{"n_layer": 9, "d_model": 224, "n_experts": 32, "experts_per_token": 4, "d_expert": 64, "d_shared_expert": 0, "activation": "squared_reglu", "moe_layers": [1, 2, 3, 4, 5, 6, 7, 8], "router_score": "sigmoid", "normalize_top_k": true, "routed_scale": 1.0, "balance_loss": 0.000239, "balance_bias": true, "n_groups": 8, "groups_per_token": 3, "init_std_router": 0.00838, "lr_router": 0.00124, "vocab_size": 4819, "norm": "rmsnorm", "norm_eps": 1e-06, "tie_embeddings": "early", "optimizer": "adamw", "lr": 0.00204, "beta1": 0.95, "beta2": 0.98, "batch_tokens": [32768, 65536, 131072], "seq_len": 2048, "train_tokens": 346300000, "steps": 5066, "dataset": "wikipedia_en"}
Below are experts of layer 2 (counted from 0) of a mixture-of-experts language model. Rows are named router (the router's row for the expert) and show model dimensions 0-223. Each number is 128 + 24 x the weight over its row's rms, rounded and kept within 0 to 255.
After each expert's rows: "gets" lists some tokens that make up at least twice as much of what it gets as of all text. This comes from a sample of Wikipedia text that the model never trained on. Tokens count by the router's weight.

# expert 8
router [181  90 146 239 157 113 133  88 191 126 123 144 144 148 117 131  95  79 141 100 119 157 101 145 129 150 104 146  85 144 134 127 150 143 131 128 145 143 117 130 122 161 159 111 128 123 121 130  95 123 108 118 129 109 146 126 182 156 115 121 147 111 126 156  98 142 143 119 115 143 142 142 168 119 138  93 139 118 120 149 160 117 127 100 120  84 113 133 147  96 113 136 107 125 152 129 128 114 152 124 114 162 156 151 117 160 161  97 138 101 109 162 135 130 125 108 105 103 133 130 125 146 152 124 142  87 152 152 133 102 135 119 104 153 152 129 142 149 177  92 120 127 118 149 118 105 145 124 116 104 104 149 160 148 128 138  86 133 144 188 175 175 106 138 129 126 166 138 167  54 131  89 121 152 121  98 137 150 125 148 110 128 124 132 104 121 134 136 159 132 154 168 151 135 105 101 165 119 117 138 170 118 155 141 109 126 147 120 106 121 117  98 103  86 114 161 161 114 101 139 123  93 108 135]
gets: " ", "1", "0", "2", "3", "4"

# expert 21
router [160 109 166 141 107 145 147 117 119 168 139 165 153 156 134 133 123 159 145  81 144  98 120 130 138 124 111 134 168 116 124  87 140  81 131 127 195 146 172 125 113 101 131 149 152  68  85 152  98 114 116 142 167 126  79  97 112 144 134 148 139  67 133 142 119 124 104 122 112 136 151 125 143 105 121 120 117 159 148 133 106 119 161 139 126 158 129 156 111 143  72 116 102 148 147 121 140 126 120 138 120 156 167 130 124 135  94 161 101  83 122 147 168 100 121  98 127 125 105 108 119 160 136 129 116 144 171 137 136 109 137 104  89 126 118 157 143 138 111 137 173 132 149 104 119 154 112 165 129 109  97 129 155 148  84 132 125  91 119 143 160 134 134 153 128 147 156 144 159 119  87 154 141 149  97 121 134 141 112 170 158 127  92 126 119 114 121 109 136 109  95 133 117  93 146 113 189 143 111 162 146 152 128 146  82 116 135  97 135 138 137  84  83 116 132 121  97 106  94 160  97 164 138 170]
gets: " (", " \"", " B", "–", "b", "c"

# expert 11
router [145 107 139 147 151 146 142 158 162 126 157 169 125 149 124 124 128  80 143 122 158 125  82 155 121 122 135 162 136 115 126 101  82 118 120 105 152 151 107 116 122  97 139 151  87 110 122 138 107 129 151 131 111 101 106 122 108 126 105 158 129  91 121 162 133 144 150 150 137 123 128 130 140 105 130  81 113 168 120 124 110  85 132 126 126 125 123 123 166 115 139  85 123 111 140 106  99  96 121 100 109 147  90 103 144 112 106 146 136 133  79  89 137 142 119 129 179 110 140  99 160 121 177 131 121 122 147 168 157 160 125 111  86 157 143  95 139 164 162 160 150 103 131 115  87 156 151  83 165 107  63 131 156 147 173 139  99 132 146 140 141 156  77 113 119  69 173 128 157 149 141  83 135 176 106 120  91 104 124 101 114  89 104  90 122 136 149 151 155 118 124 130 120 131 100 131 141 129 156 103 122  97 125 125  95 120 141 166 145 140 115 138 121 160  90 107 144 142 121  97 142 166 120 106]
gets: "u", "l", "er", "an", "m", "in"

# expert 9
router [196 118 102 194 148 138 109 155 179 141 185 144 166  92 111 115 133 120 164 126 124 136  92 156 127 131 125 139  98 134 103 135 130 108 132 135 135 139  82 105 151 149 134 149  78  97 102 150  69 108 101 148  89 118 137 119 147 159 150 114 144 135 116 146 113 108 119 139  74 191 128 114 137 149 126 100 129 137 124 130 106 134 132 129 143  94 121 154 129 117 126 105 123 124 151 130 127 116 142 138 100 142 133  97 101 153 137 108 128 101  95 146 195 138 100 123 107 131 137 104 153 121 142 154 126  85 127 134 108 124 119 104 112 179 155 103  93 177 141 135 130 117 125 114 122 112 137 147 107 124 103 167 143 167 138 116  73 132 150 132 121 172 132 152 143 131 128 142 175  90 138 124  88 137 121 120 159 141 150 128  94  89 146 126 125 128  94 176 148 178 135 113 133 176 129 140 150 120 146 109 155 147 144 152  91 101 149 135 144 127 112 159 139 125 103 160 163 127 146 129 174 100 131 116]
gets: " ", " |", "|", "1", "-", "2"

# expert 24
router [171 125 106 159 133 102  91 154 169 120 120 153 149 107 149  97 100 132 161 140 155 174 139 131 106  94 113 144 117 127 114  99 134 104 136 132 114 123 100  88 160 154 172 143 105 116 141 116  74  97 122 120 129  94 147 118 159 165 138 121 152 192 126 110 120 121 101 135 110  93  97 152 159 159 155 136 190 128 156 138 123 111 151 137 144 159  92 109 138 112  83 127 131 118 134 139  84 114 133 129 109 142 137 101 140 183 158 165 143 141 109 113 159 116 159 166 117 132 132 144 119 176 126 144  73  73 157 138 125 133 115  99 117  98 111 122 120 112 149 125 149 145 147 124 141 134 106 164 126  86 117 137 142 158 182 103  79 132 113 140 138 182 147 164 117 103  99 141 147 104 152  93  90  76  99 119 121 136 107  91 128 106 115 125 103 111 118 159 130 109 129 107 147 131 120 116 123 112 139 123  98 145 111 152 106 136 120 161 118 123  96 147 112 125 134 172 159 128 130 131 159  92 128 142]
gets: " |", ":", " in", "|", ";", ")"

# expert 3
router [155 104 118 135 104 104 177 119 172 134 120 171 199 172 122 116 111 176 121 133 147 105 166 139  71 128 130 120  89 111 106 110 135 100  95 166 125 162  91  98 133 138 132 143 107 129 141 103 137 143 123 141 101 123 132 130  99 132  94 158 100 126 142 145 131 160 101 116 120 127 112 139 147 154 110 132 140 133 138 144 159  74 158 140 122 118 124 116 141 151 158  72 123 169 160 135 160 129 163 139 119 160  93 123 147 152  89 128 159 116 123 144 137 118 120 131 151  85 167 144 141  88 171  85 154 104 141 131 133 111 124 118 106 118 149 103 145 175 156 129 120 106 172 168 110 148 126  80 126 119  89 122 112 136 155 133 119 108 132 119 109 148 126 143 122 111 100 100 101 100 138 146  67 134 154 111 133 145 163  99 105 114 140 150 164 116 150 152 137 143 117 159 164 129 162 130 114  86 120 156 105 148 118 176  90 117 170 112 163 121 111 139 126 133 131 132 133 160 169 161 115 112 127 126]
gets: "ed", " to", " for", "s", "ing", " |\n"

# expert 5
router [136 152 120 176 151 134 193 101 112 141 179 152 130 120 117 149 158 119 102 143 121 127 128 144 129 133 151 105 136 153 150 109 134 138 167 142 125 157 113 120 151 174 165 127 152 130 132 145 135 115 152 126 131  87 128  89 123 116  94 129  86 128 141 194 109 132 146 147 114 125 127 158 132 120 118 169 178 159 126  85  61 159 145 153 146 198 120 109 148 109 110 137 131 130 136 134 109 106  93 163 119 109 112 143 101 144  88 147 143 113 126 108 158 105 107 154 137 126 134 143 127 102 158 117 127 124 137 164  78 103 121  84 130 122 122 117 146 157 130 125 115  90  95 153 101 133 101 154 129 143 106 104 122 137 115 128 111  95 101 123  99 152 185 115 145 144 170 129 144 147 116 145 185 109 150 106 113  83 137 123  87 102 148 144 155 152 121 117 132 110 124 121 151 137  94 173 118 127 112 134 119 187 117 123  78 145 123  99 118 160 100 100 144 106 130 129 180 143 116  96 136 128 138 123]
gets: " and", ",", " was", " is", " a", " m"

# expert 18
router [186 104 133 218 183 121 159 105 215 106 147 129 126 153 146 128 115  66 146 121 116 151 125 152  96 133 116 161 133 133 135 143 138 160 114 107 177 126 101 139 112 152 155  85 105 135 115 127 109 123 113 100 114 138 158 143 137 145 104 142 123 111 103 154 114 125 134 123 135 163 162 129 147 127 137  60 147 114 149 122 104 124 127 119 124  90 141 124 124 128 125 142 106 120 130 127 118 131 160 129 111 163 167 129 116  98 168 110 139  85 122 136 128 151  99 103 119 102 105 117  96 121 130 106 125 132 139 133 120 121 132 106 102 175 168 116 104 160 142 110 121 109  87 129 106 132 157  95 136 102 106 114 166 153 142 143 119 129 178 149 143 180  96 107 111 147 170 132 181  79 155 138 133 154 128 109 128 126 158 135 130 121 109 162 103 104 110 147 150 123 157 152 141 154 119 106 134 152 105 159 133 112 133 146 106 137 128 107 153 121 107  82 117  88  88 159 136 122 114 156 127 143 127 152]
gets: " ", "1", "2", "0", "3", "4"

# expert 30
router [167 101 113 210 115 104 127 161 177 122 145 117 180 147 124 116 143 120 166 132 142 137 146 132  96 155 122 112 141  99 161 136 138 127 120 137 171 127 124  56 106 135 134 157 111  93 154 111 113 116 108 143 135  99 108  93 170  77 115 103 149 146 139 177 107 130 128 134 116 105 155 118 142  88 119 110 164 124 101 136 121 116 132  95 133 125  83 122 189 169 138 134  98 161 115 123 113 120 111 130 106 146  91 174 169 167 133 108 135 132 119 110 169 148 149 128 124 123 135 144 109 117 128 102 126 114 154 130 121 132  99 132 114 176 128 107 119 152  87 143 114 134 136 104  61 123 134 109 112 175 127 141 148 143  91 165 117 130  95 103 154 122 108 111 151 140 117  88 122 104 104 140 115 116 147 152 184 110 131 111 130 143 151 124  92 140 113 158 158 127 128 107 105 137 117 149 117 109 123 130 112 130 150 149  90 115 138 116 148 135 107 101 122 176 104 157 109 164  95 103 141 120  86 153]
gets: ",", ".", " |", "-", "|", " by"

# expert 4
router [134  78  78 151 135 102 104 124 128 155 168 123 142 167 141 103 120 121 150 117 170  82 139 140 121 110 129 111 143 148 148 109 120 113 106 124 171 120 152 103 138 174 136 129 114 130 101 124 139 109 129 108 140 123 103 106 113 168 159 135 121  70 133 171 153 125 108  97 138 151 112 145 165 142 103 158 172 127 133 149 111 122  95 146 141 150  96 161 121 106 123 102  93 129 106 132 165 117 126 121 100 100  95  83  88 110 145 129 165 109 141 138 137  99 170 137 104 118 126 136 129 126 129 150 121 112 105 132 152 141 132 153 102 149  75  96  66 153 154 135 101 137 143 137 143 104 116 108 154 121 135 107 172 112 167 159 103 161 111 129 128 167 142 110 138 132 107 119 133 125 145 114 160 122 121  99 115 135 173 135 134  98 117 163 120 126 143 170 134 111 105 120 167  80 154 171 131 124 161  96 142 171  95 109  60 120 145  63 127 129 104 103 135 150 108 100 137 129 159 143 143 105 138 151]
gets: "\n", " |\n", ".\n\n", ")\n", " P", " S"

# expert 13
router [155 109 125 149 103 150 159 184 153 159 137 159 154 168 124 113 148 135 130 106 164  96 127 134 140 120 133 134 165 119 113 119 115 102  88 158 112 137 161  79 140 128 134 136 114 114  90 134  79 103 151 155 131 118 135  78 117 121  87 138 155 102 144 121 106 111  96 102 154 141 117  88 158 133 120 138 111 156 122 182  91 130 119 123 162 164 136 129 138 133  94 139 110 138 121 180 109  81 108 129  95 126 113 172 131  82 123 125 137 108 135 140 156 170 135 108  94 147  91 150 143 151 143  86 124  98 105 181  85  88 138 134 111 164 112 129 106 136 139 141  92 114  96 133 118 145 145 132 155 108  93 152 150 136 155 146 112 142 123 134 149 153 128 124 156  96 177 136 145 112 146 129 116 117 146  74 133  98 136 125 125 122  85 127 125 130 152 130 132 165 125  95  98 119 127 115 117 163 113 141 172 148 110 143  64  78 126 141 152 121  97 117  97  93 126 113  95 149 109 125 153 100 109 140]
gets: ".", "-", " (", ".\n\n", "\n", " as"

# expert 22
router [152 149 111 161 145 128 127  97 102 104 139 155 163 137 124 133  97 170 119 143 143 140 144  97 125 110 130 127 113 127 102 160 151 101 145 148 131 123  76 113 114 147 166 156 130  88 156 127 123  80 151 124 160 101 130 126 110 141  85 119 113 163 128 136 133 117 116 150 153 146 144 105 104 129 128 128 154 121 159 119 108 115 151  81  91 134 145 137 172 142 134  87 104 148  97 128 112 164 137 110  99 160  97  97 149 135 126  91 185 110 123 149 143 148 151 133 128 116 125 143 136 122 114 160 108  97 112 120 140 180 159  87 121 138 146 147 129 130 139 142 112 129 117 157 161  97 118  90 157 186 142 130 140 178 133 119 112 153 140 154 129 169 115 153 105 152  90  84 119 133 118 103  74 160 123 146 138 126 112 127 137 114 177 176 132 125 151 112 122 151 162 116  98 124 133 127 141 127 125 116  63  94 151  88 142 134 149 109 130 110 117 124 160 118 164 127 113 187 156 133 151 116  88 193]
gets: " the", " in", " of", " by", " to", " on"

# expert 26
router [135 123 127 156 183 154  85  86 187 121 175 155 111 159 115 100 113 140 145 102 123  95 107 155 128 116 143 154 114 129 145 153  94 143 116 119 127 128 136 123 140 116 155 145 127 126  92 103 159  98 148 152 117 112 108 116 166 115 128 140  89  83 134 113 150 148 113 168 135 126 149 150 107 153 156 134 146 128 124 135 110 104 124 156 158 161 141 122 128 109  97 110 159 116 105 126 145 136 113 128 123 150 153  98 119 135 116  93 111 107 184 122 114  77 120 134  84 110 117  89 154 108 114 135 117 105 132 113 133 107  96 104  76 103 146 114 137 135 138 111  95 132 161  98 111 151 106  96 108 122 111 102 154 127 100 101  73 139 167 136 133 116  98 129 159 118 120 133 157 116 149 139 141 135 125 183 155 104 139 125  88  97  98  80 142 136 118 109 141 111 125 128  92 114 120 164 182 125 156  81 133 110 126 131  73 114 148  87 156 141 124 133 138 150 170 177 113 155  85 102 158 129  98 104]
gets: " S", " M", " N", " m", "i", "am"

# expert 19
router [155 108 135 185 158  94 165 131 177 109 178 143 101 135  84 109 113 171 123  79 153 141 128 135 149 111 142 134 143 153 119 126 152 102 104 117 118 118 122 109 143 118 124 167  94 158 129 132  93 130 149 134 137 111 162 118 135 116 112 108 112 138  99 136 110  73 149 111  84 115 136 151 153 162 105 159 110 114 137 137 146 150 138 128 114 171 140 142 165 156 111 102 105 158 173 136 155 145 137 131 112 138 125 162 111 128 105 127 135  93 123 107 146  90 153 100 116 127 122 138 164 101 152  96 167 123 173 139 130 132 153 156  91 129 179 143 174 130 131 134 127 120 145  86  78 123 157 114 128 118 167 135 170 133 118  97  56 134 149 116  90 116 107 122 139  82 128 143 151 140 134  84 118 126 132 152 165 114 141 126  93 137 132  95 118 130 142 101 103 145 111 131  98 168 130 125 138 111 130 151 144 159 157 129 113 107 184 144 166 168 137 154 154  93 116 128 144 143 120 171 139 121 108 144]
gets: "a", "er", "o", "is", "u", "us"

# expert 27
router [152 146 128 182 125 144 111 163 177 107 109 132 144 155 150 109 141 140 168 116 133 169  99 149 116 105 133 129 124 159 117 107 130 121 149 148 136 137  96 145 115 142 173 110  98 123 143 157 110 109 143 104 125 129 143  95 151 155 125 156 128 150 122 154 108 103 122 188  70 129 144 131 135 124 137 149 156 134 123 125  65 105 101 117 152 142 110 114 112  85  70  57 123 119 119 144 101 123 128 107 110 127 107  94 152 113 150 111 119 135  95  95 156 147 179  95 119 124  96 147 127 121  97 131  95 123 143 167 124 150 118  77 130  91 164 115 118 132 150 122 146 121 107 148 146 134 140  87 141 137 156 144 124 134 151 116 125 134  99 149 129 197 114 140 101 140  80 116 136  97 109 124 110 140  62 124 123 137 123 144 118 114 134 120  93 132 102 166  95 145 110  99 137 167 129 138 127 119 125 141 166 156 175 125 128  94  91 148 162 153 117 103 120 108 157 155 144 100  76 102 121 117 129 146]
gets: " |", " the", " of", " in", ":", "|"

# expert 28
router [164 119  95 180 147 144 168 115 125 105 125 174 124 142 107 147 148 131 129 133 160 102 137 177 158 112  86  97 143 105 111 138 133 156 111  97 116 163 116 112 142 167 132 110 136 181 106 132  94  90 184 129 117 102 154 100 102 141 115 166 110 179 151 137 135 130  94 138 135 149 124 104 105 140 114 140 140 149 127 111  68 154 160 109 123 112 151 141 123 147 121  81 140 138 136 175 150  71 126 126 101 130 158 135 128 136  97 124 119 131  94 153 131 137 140 134 110 130 135 183 123  96 128 135 131 107  84 147 115 122 127  97 132 158 157  89 168 140 124 145 132  99 113 150  84 162 137 119 136 155 138 157 140 133 131 148 135 127 141 132 110 163 180 105 168 137 132 114 158 103 101 117  99 150 175 107 152 137 139 154 108 148  93 138 142 149  89 127 131 168 159 166 114 108 133 155 106 115 138 142 118 122 121 106 114 115 134  93 108 157 117 102 159 143 149 136 159 172 128 118 182 157 102 150]
gets: " the", " to", " and", " of", " a", " as"

# expert 15
router [155 127 113 172 124 108  84 111 121 138 165 150 159 104 132  98 167 103 176 117 166 136 167 122 111 143 102 119 137 120 134 130 123 122 125 129 117 109 112  79 157 209 126 126  97 127 120  80 120 125 125 119 110  92 155  92 127 105  88  67 140 133 138 148 115 128 108 103 115 157 141 103 176 121 163 141 137 118 131 184 108 167 153 100 146 154 142 133 146 118 106  86 105 128 125 158 110 110 140 150 103 153 115 143 126  93 116 172 136 101 120 117 141 138 159 109 132 158 146 141 118 116 155 108 105  88 119 113 100 144  96 125 120 145 129 146 157 121  95 146  94  81 112  77  97 194 138 116 150 129 126 147 118 134 129 134 129 103 119 130  79 123 110 124 118 128 122 110 140  95 130 191 152 167 158 121 153 104 137 149 118 141  96 137 147 123 111 128 139 161 109 104 117 135 134 160 119 108  85  98 146 110 120 150  85 119 159 149 146 126 136  92 114 121 103 116  92 150 137 104 169 139 102 140]
gets: ".", "-", " was", " a", ".\n\n", " is"

# expert 7
router [147 110 150 195 132 114 143 146 144 171 169 112 142 113 111 131  94 130 156 153 130  82 133  89  70 157 132  69 136 144 115  83 113 123  99  95 127 177 149 133 144 116 133 112 118 111 166 105 134 135 168 168 150 104 168 121 143 101  99 150 104  76  97 144 117 142 117 161 131 111 125 123 123 125 115 149 178 139 127 144 115 136  71 124 125 140  85 106 126 131 138 120  78 135 122 142 100 110 121 115 125 156 141 127  74 140 132 158 131 108 119 103 127 156  94 126 131 120 110 163 126 125 109  91 131 123 166 134 109 136 134  88 108 156 135 141 115 199 107 131 126 122  96 111  94 134 136 129 149 155 137 112 115 156 142 144 109  97 117 123 147 110 159 141 117 121 139 113 177 115 135 135 133 110 119  99 153  97 127 115 107 124 124  82 101 105 118 140 128 135 108 116 136 149  90 183 140 133  98 141 117 144 132 127 101 121 174 101 113 160  81  91 123 165 131 166 160 142 111 100 139 111  87 154]
gets: " and", " R", " L", " B", " M", " H"

# expert 6
router [157 102 109 193 137 117 167 117 156 158 170 147 133 164 109  95 154 116 157 108 130 163  95 134 132  70 117 147 122 144 146 133 129 124 164 142 165 152 128 124 103 176 158 159 114 130 110 109 116 105 146 147 149  60  93  74 139 122 126 136  85 132  85 215 110 117 104  98 121 147 123 180 182  87 141 108 153  88 118 116 128 136 119 181 118 133  88 102 136 129 135 140  83 111  98 139 102  83  91 142  90 139 141 129 115 168 105 114 153 102 113 126 156 129 148 117  87 114 113 166 149 142 132 109 175 115 119 144  88 128 133 107 133 136 121 138  81 131 156 123 126 114 134 134 101 104 123 125 114 128 125 138 151 119 123 137 113  95 122 116  98 130 144 131 131 129 112 131 149 121 111 148 111 143 143  99 142 138 157 113 116 106 135 116 119 125 129 140 117 128  91 106 128 102 124 136 106 147 157 113 134 118 123 154  74 106 112 101 117 112  83 117 151 146 122 119 147 181 113 121 154 140 111 152]
gets: ",", " |", " and", " |\n", ")", " was"

# expert 23
router [151 107 168 154 154 136 125  85 140 129 154 150 134 150 102  89 134 128 124 169 149 127 167 152 113 132 146 117 129 130 128 148 128 111 131 128 167 163 155 149 119 142 124 133 114 101 101 154  89 112 118 177 149 140 137 155  99 121 113 155 101 101 143 155 125 173 111 168 104 112 179 126  97  79  91 114 122 160 137 133  91 163 131 113 139 107 150 144 142  90  81 126 106 117 159  76 130 110 180 106  83 138 160 112 154  91 134 143 121 129 115 152 156 183 123 102 112 155 138 139 118 113 145 144 122 134 183 141 136 129 139 105  95  97 105 112 152 152 171 166 149  88 116 120  65 119 136  98 173 127 124 134 137 111 118 120 121 133 166 167 125 167 169 111 106 129 128 125 161 111  83 141 137 131 141 108 131  91  89 129 140 151 119 116 131  98 128 127 145 133 107 126 136  96 163 173 166 120 115 147 136 144 127 165 119 136 173 138 159 120 132 125 107 120 169 121 146 127 130 110 151 146 137 167]
gets: " the", " L", " F", " of", " W", " f"

# expert 12
router [153  91 127 181 108 130  93 122 137 139 112 134 167 126 143 149 124 118 158 120 157 138  96 142 179 137 124  64 119 133 115 114 138  90 136 153 157 197 132 109 116 154 135 104 122  97  98 105 101  87 104 136 183 143 118 117 135 188 157 128 130  98 150 145 103  98 151 105 119 136 129 141 138 115 126  92 112 138 154 147 138 115 151 151 155 120 171 140 128 116  87 164 131 142 151 140 119 137 140 122 107 137 111 145 114 122 132 116 147  97  97 118 150 117  93  63 121 104  96  95  93 145 145 130 128  75 133 104 134 115 151 100  91 180 132 146 124 133 122 116 121 150 131 138 161 138 152 118 139 126 103 140 114 167  95 155 126 159 159 169 145 147 128 105 150 124 171 159 148  91 135 108 136 124  85 110 140 126 156 100 130 138 109 162 138 133 114 125 163 142 138 113 112  97 120  92 128 153 109 173 151 105 121 130  91 114  97  98  95 148 116 113 136  91 112 107  81 121  86 116 105 108 126 173]
gets: " ", " (", "201", "200", "202", "199"

# expert 14
router [142 144 127 160 149 116 118 110 157 135 118 152 115 169 142 163 128  73 156 134 126 102 131 152 122 110 153 130 100 141 143 112 104 143 122 146 167 106 150 156 127 136 125 137 100 114 131 106 107 120 106 118 131 101 124 115 153 126  68 167 169 102 132 165 102 144 101 150 130 140 167  79 136 127 134 141 170  92 137 101 112 140 109 131  96 144 168 103 145 144 181 130 118 111 105 119 135 153 175 137  68 136 119 166 113  97 123 115 150  73 128 156 141 133 144 108  65 117 132 134 107 120 144  97 139  89 113 116 114 131 127  67  93 151 109 162 139 117 142  99 150 145 201 137 142  89 163 101 135 115 104 130 121 120 119 113 121 144 125 148 123 156 124 138 186 110  88 140 124  88 172 103 120 137 131 144 153 111 159 110  82 130 103 128 105 157 141 127  80 117 158  96 140 143 115 111 176 150 160 146 154 156 103 143 114 145 141 145 140 139 109 112 124 148 138 117 102 152 129 120 119 110 146 164]
gets: "ar", "on", "at", " in", "al", " b"